{"num_hidden_layers": 13, "init_std_router": 0.0192, "norm_place": "pre", "norm_eps": 1e-05, "attn_scale": 0.125, "parallel_block": false, "init_std_down": 0.0, "beta1": 0.9, "max_grad_norm": 1.0}
Below are experts of layer 9 (counted from 0) of a mixture-of-experts language model. Rows are named router (the router's row for the expert) and show model dimensions 0-127. Each number is 128 + 32 x the weight over its row's rms, rounded and kept within 0 to 255. Numbers have three digits each.
After each expert's rows: "comes before" lists some tokens at least twice as common just after its tokens as in all text. This comes from a sample of Wikipedia text that the model never trained on. Tokens count by the router's weight.

# expert 5
router:163134082183123121135141148127116159151091104094120144094125143109092141124094126160177078136096125099112134158087150137129148141118127113164106093099124162142124167136110153046128112121098133157132137124115152087095062115152151143148095137153174177127115133106129132108129099135178111197108157160145121196237132113101112106182096128168089142122137114158129156120162117192135123108141
comes before: " by", " in", " to", " on", " as", " at"

# expert 116
router:125100133070066083072136133106094118099145108105116178131101157198144186144126112143142108124164121142161088117129177212102158131173216149119155159120106103125096106182171128098111118120131123052101090186146148141147081125153115120118146124121127151086163082130093096082174158070083130097103173136151151173165183167197138136102135088120151127134135148162067147161101176152163110130125
comes before: " the", " a", " his", " this", " order", " office"

# expert 29
router:124156142170126099181193096118193133173092063116185113140135158173111118118115083124145131121123156106139118103131127160116098134136149190127065075148136097133097178173158105130131143128112078128090148118093080136116095108156151108108166115117141114077138086164136107196092186083143084129083079101154179130142120151190066136121125060126103148112063188153110107082164101148189113040071
comes before: "|", "-", "\n", "The", "In", "$\\"

# expert 90
router:172092149108122145081102115108120123073182059097147146151148121192106158109136076166117145144101146165142120132105193113125156158161147095129137176052119058112093137121128099140150089137092121126131055117122204174197109113130147125105123127159174102102124079199099128110149169105125147111081177058101105114153116107173144138141113166168102111160112153160103125145182130138146158109076
comes before: " the", " a", " which", " his", " this", " their"

# expert 124
router:143167087112133141193057134108149114150100074118146140182146151139104091075168129153174161127159142115083161107163139140162124161143110129113141128062185084091130122162161124060139087122085127139140080126108148133142119068174098092125167147097122117151134123155150143115144177158112152125098157181131101169126156157085143062119097113198142115065106109172118105169126107098113133116074
comes before: " the", " a", " to", " an", " been", " their"

# expert 80
router:114108109194110125153163091130104148092116118144145119134124150125105184087116122183092191130150145202078102120119127097095146154117122095101116130160173168086103120120196188132109143126181167072159152138119120106029129170102206142171131114127103103190160118152132128165173129118094110172129134137081159110166128100103143101144113174129103080164098050128095131128104118129120209157114
comes before: " 4", " 3", " 5", " 6", " 7", " 8"

# expert 88
router:176098153168106131118115149081159140113151139192143142070109184104054136122115128122156115103132151141107169158147147159062118120116147087102171136112111175136127123207085144105126126149105138116112097133084190162091072146130161132106135151101134115145124144098099150090139166117137136064147105164117084168171145163148154128164152149191131142091083124167126132184060138099096135138084
comes before: " the", " a", " his", " that", " to", " an"

# expert 84
router:126075100067123167152121207095117117169119082167110124120139112039062114130118174132207096092157147115113135180170136107095115115116137057137121167103124161087118160136138147080062138116136079144137094109044147112117095120150170145126073138091168088156107152180118189078144097148197082111133099186104085168146092112190117120140173127148127122052100058160118104107090115133059094097068
comes before: " to", " the", " on", " in", " a", " with"

# expert 65
router:118157187162175113114207138123142109163130151141188131168146162158132107110101119107098132128088088159147118042153179163105183123157120155130128102084129167187132135095191123150167096166164108116110158052117095112181087107099139075090130071130136113155153136089157110090088079132129074133042142150133154157143107099109097173110137111106160107131112178142134123122058106115091141145094
comes before: " he", " the", " of", " it", " they", " she"

# expert 120
router:126162135169108139165094108169140075115106139075144127164145144165117106150124092100122182109117127149154175096124104104174161115128136156108129163152151119143124133102100134212115097159110089108101105102145160104144131112187076099137184127080111116084132118127153055169122119077112147132112094054200116110122114102074137169050112195161154179114150125133133151081155168108110083155172
comes before: "\n", ";", " of", " and", " University", " States"

# expert 118
router:091159153150121126123157121168141110138177085113072123143106154092125065167122151159112120137126111107175138111158118118121172182127157167125135127164097153107077128113107082137083172170125078149064101121126120121152107048192101156149184168083174147105142117077144126098111131187132069096129106112138166105131086089152108118104114094182135176121100161151085155158163156143152079079091
comes before: "\n", "-", " Succeeded", "|", " List", " Preceded"

# expert 126
router:102127123168112107197124181117090141168130091139092120138145179118110098184129112131096148157132125102095083122093129141189130115135171109075149120159169147175121140171145106116131139181120116168125162173117190107154121174100158133106097127118109064125112130112169086129139079123055100159124102090141130109120173159106117206190166086118193082149162207081120094115111112100119116072131
comes before: " |", " votes", ".5", ".7", " m", ".3"

# expert 15
router:071135097197137114121123103138060078119063120149081145112194113143120151146084073089089119168135140115123113177111132092121123118112167158141115115161154144152129121101083094170089164137090142090111127124093141102155105072120121143112137158090102113118117142133186091105135072122118168128099071103098191079141196110120144188106143071087130167140144154182121116094139166136120192068174
comes before: " |", "',", ":", "'", " –", " pm"

# expert 46
router:155163139108124115101121100124129131187123144096152182123125131114137085116146119114105174165191146070189145121155155090196118144093074103184098082138113149142127193093152095141126179096106172194141113168165124107148099104162118075175110097158145095127148107125160155144081134171096115154135144149145140133165099104094080114139043153159136093148139115146139139122141138150116141111118
comes before: " of", " in", " for", " and", ".", " who"

# expert 26
router:138158114140235148100127110149120088231123125174129143102147127110092220186175142123102166129158125135202117138121094093140166139123160154134165113127106126131082106130125131147137147154148048081106109135167065117152110165213072176079123104078195136132226087121159120143120127137124108091070104101129184109152141120088120148057010097147162132154150137120118151104156186085107097133123
comes before: "\n", " ", "|", " Votes", " %", " Candidate"

# expert 101
router:117126091103106117141090103202142141144157151109155145099138134193156081201117132071070182068115099158110129175144199161082130099145115201160100147134152103104157104079121090177096105168195101167132124083123098139151186109145154035118097139096117119118104148140026072127100163140118113142073079099139205128148101099112129108101113157092119157107121145162109131158152116155130085141163
comes before: " and", " or", " which", " M", " but", " who"

# expert 72
router:178134124159147113112153127096174152144163074155130096170130126154140106147137135199136121177103120137139159132132144146172076159196115196128144132147075164155153079199142116056190106130150093160139087140158166108141128153139150088130118105210092135117125145174164091166084149146131147116088136153129136074109236129132101108131105100115163125123137163133134185124127087109139052088121
comes before: " |", "|", "|---|---|---|", "|---|---|---|---|", "|---|---|", "|---|---|---|---|---|"

# expert 111
router:105159105128099132161159110083092205141093172147141118148174072128169098123123101159089129113087089185105099188109161070133109151119117112103093139131103139139087146150147184067159141091117178186155151101115191094160077140043212207151077133204126112164133088084131109157092179124123126161122158066136091116119104101109132145191179129128126110138155113087132051153116120128148148113163
comes before: " 0", " 1", " 2", " 3", " 4", " 5"

# expert 82
router:093162140128103148122128073113064088138143152149133099137129150089133100079099040122110116160170150164163127120117082098098158115099153156076083152108186148102085201093094169156117143145156145112137134130099081145138094101090158130139105161124117170127152080122191086101145136147102128081104101117119151111102088074130169106117134112111156149145165151178106109073145129141156132046151
comes before: "\n", " ", " 0", " =", " is", " 1"

# expert 61
router:106173181204167106124148147067121143167135183168154205128153164155119208140129126160087087182124119133155135173131112084107139121123164132145109080153173060134085135176129089098169072127092136091071130156063080151120101183151126076095099119099130162132130083102153081181105163121052139075144132088146152086106142131102058148134108098184145146094127147158118166128129152168138132169104
comes before: "\n", "The", "-", "In", "|", "==="

# expert 41
router:143098118080158139110080158093102113128137195094166117165176170126192135119138136048088129138133075125141153140142181147114124110153118138136140108140114108119134109125092056164099146127163116083123131166095134184135153124115133109111134060065110142103082139050083082102055142095117079112087127078178124125133102100084097146128088139111173127174176111175106192097185092185084099174130
comes before: " and", " the", " he", " but", " which", " a"

# expert 92
router:059091096184109091136146156134183157144104117130121129179105117089137131126150131121139066172116096093097066161136215121128112103135164103144104159207136150109106109153097135097117094132142161147122096175096095090081121124117151179178099104146098097128063117098096159159093092133097128099143086074122122071111185127106102153170139081115145101155102120122134152117170104104124106129106
comes before: " |", " MF", " DF", " FW", " \"The", " 1"

# expert 3
router:094106175175161201193105086040164149142154115176067112119093110083156069116158158053117138101120107138176175094109092148096134109155205113139088122097131146131127114146097144115150093152142130103137145094048135125136150124108137136133130134028091141158127174130116092090141128115150172066139121093109057113063144145141177129174162088166152163130117103143098121119114118095102064146133
comes before: " |", ";", ",", " –", "i", " ="

# expert 32
router:120178118217148158120125083113105106153178147147142141146178094127142136133135121112113160123119132145149124129118122126146073130137174149123105106069168147114123169131103114127139148140132192123071154134100103102151113100183108161116148137116142109161135115054153065124078122094135125143087099069119165129117101144120074151154140135200149126136158200143137108148120195170109147098160
comes before: "-", "\n", "|", " ", " −", " 0"

# expert 75
router:162130122118142128124111051111116106148105115109168116150126155154129075101159159074124124138142208124104152136127182094070150169087085187109107132180135099126129137148108081187113131106084093139106100118133154044142093092113095171151082135114131120122093117128164088148108088122092109089120088126159152158126131097063123158149126155172112162072076118143196167095114120187062126176157
comes before: " in", " of", " and", ".", " was", ","

# expert 59
router:068095125104146123196062174141081082049078166114153094158185163126133173095125131141099133089141073155042104152134173076132121108114125202083150121114172098145113132096086070201079160137098125121090170150049152131112111138111147146089149123084097133093072122064111072147119095101137098159166101091165145158149127103044142162145134175122132189129134125144159136052127181181121172169129
comes before: " and", " he", " to", " in", " at", " when"

# expert 81
router:073140088160109117197082167107117118146165146110118132107175123164135113145074086143059089062078113103134087151097145136179121124061097176133136090080168125152081125119184160143118121137029094134124179143139121127151113151132133110141183124102081182098089097084121108104108178131102156143164084116133075161116130122082121107120168164126129149148178163153155082097172174099138091102171
comes before: " |", "%", " ", ".3", "8,", ".8"

# expert 21
router:175128111122128118151139084206193149169110205078116163120115109170183147152146130112091203083113167156180132082144113139125081148157142124151053073096086139125103166203095086126138087099144145136098136124139098106151069104148121135151134170085096114122146121132151109153139155121073116114126148127152119163160119127135072098111115099142146128092114184182105077179152167132119116077117
comes before: "\n", "-", "|", " -", " —", "202"

# expert 76
router:124168141166204108070162078140145072179196200135089130131145099153179149105138171119122099146150135140158138168154085117138164160120093161101139134101112083095133118134138106168155190152175126124074075101114098135132070153184044172075184164104110150110162112143150104116059130166114094120084120099176112122120128089098211139124075154097125125136134136128138155142175142111137116099161
comes before: "\n", " The", " ", " He", " In", " It"

# expert 55
router:161127137158186132067094101098129132185088172098140160158133126216052148139110123134124083208123136115182102134110111139184133170133112115165089134162147096101140128124111126108150114129067078097153100093162092111112105148111126121163151083201228131113096094091155190155123166124123128115094097154128167107113144157127069075119152044128102102156099110121178182097156108182142132125102
comes before: " ==", "==", "The", "===", "In", " ==="

# expert 78
router:135173146175182124142120167142151104176144192147136121111134170160144107120111169119136123102104120150132152130147130186109098154141097142069114119140113111099120108112120053145120158177197121139110131145083146128170072163188082154119151141088112158129147105085156128121083123150118076104056164098181104139152142111093136206100098181175128158161139211132093147111191144145150141158129
comes before: "\n", " The", " In", " He", " It", " This"

# expert 74
router:083191111195156159153150076137119136148160115125122152173189157178127120157106093130137165081119109147083096104103124138111119160077167168053059145131163124088116163143131110160136157142128169120153144134083100099081110116158116121099123112073151146150130094114151033125177157113116139138105147080115123145113112104142071137147161129212116150106142131204125079138081188101151163097123
comes before: "-", "|", "\n", "=", " 7", " 6"

# expert 127
router:162111086109102092094115188018095125085118153118104177157117187127102137148122105148213146121129156119122202170149125137151119124100166160130188110061111101171114115117108133099115183092089104144132144151145186176158097083113125137077082106095113153144181130146066165087182153138164119148050154107127119123180186118176131161155143132137102121159170109085112070214143145127186051144129
comes before: " the", " a", " located", " an", " part", " known"

# expert 114
router:154124138099100134155153100184119133160135113088125101121142154126141132128081183193097138151078095103133189191131122111104072146076105163136095121100128132137100146082111098156086141102147133156104134175134065175111083126151106203116138162126149195120119169057067158134122088221108135144081080124150097136180123137139158153115126129086145193170174207110065105148168165126177118090097
comes before: " ", "\n", " The", " A", " Yes", " Nominated"

# expert 123
router:154109122212134110099142103185122147230120130109184168132144098136103118140126164146094150177103061158110125180092148133163116095138122155108123116136146110161101128201088137123144095160154073151110109191156163154140085130136150169098088118141141133105091112154176172126091130152136118103104084139114172138156208128126127180128099119051139104121133090090145107063160075127108087115093
comes before: " |", ";", "(s)", " /", "|---|---|---|---|", "—"

# expert 36
router:115114147143129117120085127109120131130135116193111123126122138126066096120144087127112105066117130159162130111135115181131173126158211077128122143120153181097122119160110112113134116169218058092140110141134134152165182188138129164109152080104141121098142126157130211124098095126125157101168141115104123107092133174104161087103106102135114080127080107145127100196115154057131068134144
comes before: " the", " least", "ah", " age", "a", "ar"

# expert 67
router:132133138086109142113122147085134109161119092168148136122140108096082126120137158100226123106127127121073127166173175089074126115142145060123162154114150181108110152173120111122119122144124108115169109110037115112106076128164151128123099154081144140148135136131126118039121089158132120074141096153109042147150125172161128116114113132181130150086097050164146120140077139115099067152058
comes before: " the", " a", " to", " that", " his", " in"

# expert 68
router:092105120163135092162146102151081093116100059140094047121164096111134151168122134153132098059149104174117096185135107098136108160118120144101125113116128083144114139151069080176136130122069137156129120107081163089182082141129099157110128124075141150169129056108194090084144076095145119175089071128161138145135095103097139175152137108113138158093141136130176138101153126106114064098113
comes before: " |", "\n", " –", "-", "–19", " (aged"